config.yaml
n_layer: 12
d_model: 384
n_experts: 16
experts_per_token: 2
d_expert: 288
d_shared_expert: 0
activation: "swiglu"
moe_layers: [0, 2, 4, 6, 8, 10]
router_score: "sigmoid"
normalize_top_k: true
routed_scale: 1.41
balance_loss: 0.0112
balance_bias: false
n_groups: 4
groups_per_token: 3
init_std_router: 0.0113
lr_router: 0.000837
vocab_size: 4444
norm: "rmsnorm"
norm_eps: 1e-06
tie_embeddings: false
optimizer: "soap_variant"
lr: 0.00328
beta1: 0.95
beta2: 0.99
batch_tokens: 65536
seq_len: 2048
train_tokens: 290700000
steps: 4436
dataset: "wikipedia_en"
Below are experts of layer 2 (counted from 0) of a mixture-of-experts language model. Rows are named router (the router's row for the expert), gate (a neuron's input weights, with its number), up (a neuron's input weights, with its number) and show model dimensions 0-95. Each number is 50 + 15 x the weight over its row's rms, rounded and kept within 0 to 99.
Before each expert's rows: "gets" lists some tokens that make up at least twice as much of what it gets as of all text; "comes after" lists some tokens at least twice as common just before its tokens as in all text. This comes from a sample of Wikipedia text that the model never trained on. Tokens count by the router's weight.

# expert 13
gets: "\n", ") ", "\n\n", "\" ", "es ", "% "
comes after: "|", ")", "==", ".", "===", ";"
router:61 53 44 72 28 57 66 55 33 58 37 32 63 31 49 69 57 61 76 81 74 63 68 99 40 21 76 64 69 39 42 31 71 47 67 55 60 58 43 50 37 53 46 50 20 54 49 47 35 34 70 24 19 68 11 59 71 39 74 36 56 60 48 61 83 62 47 46 41 76 46 45 24 63 63 66 51 33 64 70 54 61 53 75 27 72 55 81 37 42 36 56 52 73 37 53
gate4:23 32 44 22 61 58 46 55 61 59 66 57 53 71 41 60 73 43 43 60 53 38 35 57 31 29 60 55 57 40 77 42 54 49 52 47 64 66 77 45 47 54 46 52 60 70 49 53 52 37 47 81 53 33 54 77 60 67 53 41 65 49 47 68 69 48 62 72 44 55 51 62 83 48 65 38 67 46 37 63 41 58 68 50 60 42 60 61 61 33 73 77 46 58 53 47
up4:47 48 34 17 50 58 33 58 54 56 69 68 18 74 66 78 47 40 46 84 58 27 32 71 39 40 63 55 53 50 49 77 55 56 70 33 62 65 83 33 62 75 50 41 47 55 61 77 54 37 55 81 36 56 49 42 58 55 68 53 55 62 42 55 78 36 78 65 41 48 51 53 78 63 46 54 69 51 49 45 53 67 64 61 65 50 55 63 58 58 54 53 52 47 60 50
gate5:34 64 39 16 68 27 46 43 52 45 39 62 76 48 29 60 00 38 70 42 55 41 45 63 82 61 41 43 60 46 96 51 63 55 58 54 55 19 53 50 34 61 48 57 34 63 34 59 47 59 54 71 27 43 27 45 66 62 70 45 48 54 38 43 17 51 52 30 36 58 38 56 49 37 56 45 23 37 28 64 74 72 39 42 76 52 36 38 50 67 51 60 58 57 40 57
up5:51 43 48 54 45 24 59 50 27 09 47 60 66 68 65 48 47 78 06 41 57 56 61 65 53 74 53 61 46 64 45 56 83 70 33 44 29 55 60 65 51 00 54 33 38 55 58 56 53 53 52 53 30 39 41 66 52 42 38 52 48 49 33 63 48 52 64 74 55 46 40 59 46 47 32 59 20 46 58 39 70 62 52 42 38 59 25 51 65 42 61 34 37 34 30 52
gate6:60 46 57 52 69 40 54 67 41 49 66 45 38 46 73 56 45 54 58 62 44 75 43 47 67 62 34 51 55 45 62 40 46 26 86 40 52 59 53 44 39 49 43 49 47 52 49 39 75 61 55 67 50 58 40 30 49 62 46 58 59 80 48 31 43 51 15 26 43 65 35 53 34 29 48 38 50 34 41 67 53 24 68 18 70 35 59 40 53 51 74 63 46 42 50 46
up6:43 57 59 44 64 44 24 68 41 38 58 62 27 69 71 45 39 43 54 55 53 62 42 70 68 54 42 75 55 23 64 32 36 34 53 40 44 45 58 36 43 64 42 58 48 51 40 39 75 52 66 65 58 28 61 42 42 49 84 71 43 60 48 27 60 40 51 44 39 66 53 65 47 43 33 48 52 55 46 58 49 52 71 35 74 46 46 62 69 26 90 73 47 35 57 51

# expert 15
gets: "the ", "-", "The ", "a ", "s ", "his "
comes after: "of ", "'", "in ", ". ", "to ", "the "
router:38 71 57 49 32 49 52 46 43 45 41 36 46 34 47 74 42 60 61 66 57 50 63 57 64 30 27 51 62 43 66 45 58 69 62 37 35 58 41 55 37 63 42 68 36 51 50 89 55 38 42 14 34 45 61 64 73 44 45 39 30 53 32 70 57 46 52 72 33 76 85 32 46 60 65 64 45 37 60 48 53 48 37 53 40 47 78 67 52 45 27 73 78 55 44 33
gate4:79 32 64 40 58 41 49 64 37 42 31 48 75 44 15 44 39 47 62 55 56 53 75 54 60 40 72 49 50 48 32 16 35 52 49 56 46 57 71 61 58 67 69 44 60 59 80 64 57 49 48 45 47 39 52 64 57 48 57 66 19 36 49 57 44 53 55 25 43 37 32 48 55 30 58 61 40 49 45 58 25 61 53 52 39 48 54 33 44 43 63 53 66 72 04 52
up4:22 52 36 80 78 27 50 61 50 40 24 51 44 48 46 45 32 50 60 72 42 49 57 72 84 81 86 47 63 80 59 63 43 66 19 18 83 63 27 46 50 30 70 53 42 76 50 18 44 48 50 53 36 37 59 76 45 62 60 62 63 41 39 32 63 48 01 59 47 48 57 44 55 43 55 35 46 66 72 33 64 72 35 78 87 69 43 84 51 49 54 42 43 63 89 62
gate5:47 74 00 49 30 59 70 68 47 18 48 19 71 53 32 44 64 30 38 65 67 63 52 45 45 88 70 38 51 45 41 13 51 47 45 34 34 40 48 20 63 66 48 48 33 27 54 62 19 57 67 47 17 49 41 39 44 53 39 45 33 51 64 67 30 57 57 44 62 59 45 61 42 55 63 75 64 68 78 59 65 43 62 72 53 39 55 64 43 58 21 55 56 69 47 67
up5:35 42 34 33 54 65 43 65 47 34 50 27 22 58 42 69 64 53 42 57 30 49 46 43 67 42 72 42 71 34 68 25 42 26 52 65 38 40 56 48 56 62 69 10 53 61 33 34 33 63 46 36 57 34 72 68 69 75 35 30 39 60 64 33 49 60 83 27 70 39 33 48 33 54 70 51 41 75 40 31 82 57 16 44 19 57 45 43 48 65 48 57 46 65 31 42
gate6:44 49 61 39 38 23 32 22 36 43 70 50 38 53 72 57 26 36 43 37 65 76 48 43 30 55 61 44 69 51 61 61 36 47 56 54 16 71 35 52 43 50 60 53 37 64 29 62 45 41 49 24 78 24 56 39 55 66 49 52 36 34 54 50 65 08 67 31 63 68 87 26 39 30 42 54 53 26 56 52 41 65 39 54 45 44 58 39 52 39 51 34 36 39 65 57
up6:57 17 47 40 43 69 50 49 71 78 31 42 41 35 30 56 53 47 29 65 52 49 46 54 38 53 47 49 42 57 39 62 60 27 56 44 73 65 46 86 84 36 65 54 67 19 55 29 44 35 38 47 43 32 57 25 46 63 50 19 75 67 36 41 54 38 55 47 49 51 22 55 55 40 33 76 80 56 56 42 50 62 58 46 55 62 36 56 49 83 43 26 54 65 78 88

# expert 6
gets: "of ", " ", "0 ", "1 ", "2 ", "3 "
comes after: "| ", ".", "201", "–", "200", "202"
router:39 76 49 72 48 57 51 48 50 54 37 36 79 47 32 55 32 69 69 34 65 39 68 47 75 39 69 79 91 28 38 37 77 50 28 67 75 62 47 57 33 32 28 49 38 53 63 40 45 40 66 41 38 47 42 59 34 48 67 08 30 51 58 36 59 65 33 57 51 69 82 31 38 35 75 68 33 45 47 32 62 52 56 86 61 47 73 59 84 36 55 68 50 70 42 55
gate4:65 54 42 46 74 36 31 42 69 37 71 55 90 64 47 52 42 48 66 68 59 27 85 58 55 60 65 35 32 40 55 25 40 49 51 51 50 52 31 67 45 39 40 47 34 11 23 70 51 35 38 54 55 71 60 64 50 46 58 49 33 37 44 39 55 65 48 57 44 59 50 32 15 65 60 33 35 46 38 57 38 53 96 56 72 38 46 49 20 40 69 57 47 57 67 49
up4:35 58 44 67 32 65 69 59 39 54 57 62 16 40 70 53 46 51 40 42 47 87 32 49 57 55 36 71 49 42 35 61 42 54 25 42 40 49 48 39 64 44 64 37 57 85 57 38 53 76 72 32 29 56 50 48 31 46 27 43 90 63 55 61 46 42 41 44 40 53 60 70 69 53 42 52 32 27 56 34 40 44 14 61 38 49 56 40 74 60 32 52 49 47 43 43
gate5:59 72 34 85 66 76 49 58 31 43 27 41 51 69 30 52 62 39 42 49 39 65 52 34 55 55 40 38 57 48 56 90 55 70 58 81 33 27 46 48 42 65 23 53 67 71 46 45 52 33 41 67 55 27 35 34 42 73 57 68 67 75 61 53 61 28 50 60 46 58 72 69 36 48 62 36 46 27 75 21 67 66 42 40 45 59 42 31 53 62 53 54 67 55 40 13
up5:55 46 68 60 71 41 56 45 64 33 49 26 70 30 47 06 44 69 39 50 47 55 53 72 36 58 44 39 08 45 58 55 62 37 59 43 39 54 52 70 70 60 75 47 50 50 33 35 64 63 52 36 59 51 45 53 47 49 50 28 17 32 31 66 44 78 21 19 48 65 64 32 45 69 66 37 60 50 58 53 39 45 41 31 54 32 50 46 23 31 42 48 57 28 35 67
gate6:11 76 27 31 71 64 26 44 63 64 57 54 69 44 37 80 47 57 56 46 54 46 70 07 43 65 60 76 59 46 61 71 61 79 37 48 51 55 51 55 41 49 38 45 47 41 48 29 47 63 39 58 72 55 59 55 65 31 40 62 46 34 31 43 50 41 40 56 48 64 46 67 44 46 53 77 54 45 30 35 57 53 46 66 39 34 50 24 43 53 30 64 46 89 51 74
up6:52 68 31 25 70 41 50 53 64 56 27 60 60 59 66 69 31 68 35 66 83 53 38 58 33 36 38 53 47 49 32 43 69 27 44 89 37 43 65 46 44 64 55 60 72 49 40 52 44 37 00 38 23 63 34 70 29 59 34 40 48 44 33 64 58 51 66 45 47 54 66 65 85 54 22 40 76 26 42 32 46 52 59 51 40 77 61 64 51 84 57 44 39 47 23 50

# expert 1
gets: "S", "B", "L", "M", "H", "P"
comes after: "| ", "the ", "- ", ", ", ": ", "("
router:50 40 27 51 21 48 72 50 40 52 02 32 51 52 36 49 35 54 55 61 69 55 65 50 62 39 46 70 46 44 47 30 62 57 53 34 57 47 28 49 33 72 28 65 44 63 46 70 38 31 69 38 44 57 52 61 50 36 58 15 47 52 35 54 83 74 61 62 21 66 59 49 35 62 55 60 49 40 53 49 55 74 51 47 54 48 61 40 39 63 46 48 64 82 53 50
gate4:44 26 53 38 62 60 31 30 36 70 48 33 50 21 41 52 53 28 21 64 48 45 45 39 47 72 51 63 54 57 49 41 68 56 56 51 41 47 47 43 47 68 68 58 28 34 42 81 62 81 63 49 53 36 78 34 54 46 50 86 47 59 68 60 81 68 26 31 29 46 49 55 50 63 39 30 71 47 58 24 54 19 62 51 31 21 55 35 48 39 69 42 57 59 42 34
up4:56 51 35 15 61 48 28 25 82 29 68 50 71 46 33 59 49 33 38 25 47 53 29 52 53 58 63 73 54 11 64 52 47 48 60 44 45 36 49 52 58 52 65 55 31 67 68 43 43 47 57 53 31 44 56 54 42 35 56 33 59 79 59 49 55 59 04 40 57 58 47 52 35 72 29 32 35 71 43 48 86 53 47 51 28 41 61 28 80 58 48 50 69 20 42 60
gate5:75 29 46 12 41 39 39 32 58 71 23 44 50 41 52 43 31 51 65 32 64 62 29 69 48 26 49 51 48 38 58 45 45 45 45 55 64 60 31 37 46 40 52 68 57 54 17 59 34 33 58 54 53 41 86 51 59 54 41 51 60 45 64 63 25 62 42 64 34 59 52 52 19 62 71 41 53 36 60 56 31 26 11 73 52 53 75 80 57 62 40 36 89 86 44 44
up5:54 40 49 53 41 43 59 17 25 47 22 54 75 49 61 36 39 36 76 47 40 56 30 69 58 47 33 49 58 48 53 47 32 38 46 68 66 42 22 33 33 11 78 45 47 12 48 64 33 61 56 54 59 35 67 58 50 49 39 52 42 51 57 70 19 66 54 61 64 66 54 46 42 73 67 33 29 37 46 49 40 55 50 76 71 67 69 52 46 37 52 37 28 60 36 48
gate6:37 65 28 41 58 50 58 52 55 73 34 62 58 67 63 19 65 57 49 35 54 29 56 23 26 67 72 50 54 57 55 48 44 43 66 39 51 46 34 47 61 40 46 50 44 40 49 50 27 33 47 35 71 41 56 58 51 52 48 10 52 41 39 67 45 32 58 29 71 63 44 20 39 39 52 40 51 42 40 56 29 64 71 33 65 71 23 78 72 48 78 53 56 35 44 55
up6:59 32 29 39 52 32 51 46 32 64 49 38 64 49 53 23 54 50 58 42 57 54 52 30 43 84 75 46 76 31 50 40 87 42 53 47 42 76 25 44 78 57 68 45 51 31 24 66 79 36 60 47 34 38 25 81 57 50 33 42 57 44 35 39 49 56 79 50 58 68 50 62 42 33 51 35 50 45 43 62 25 67 77 47 32 68 43 38 57 41 67 57 60 59 42 61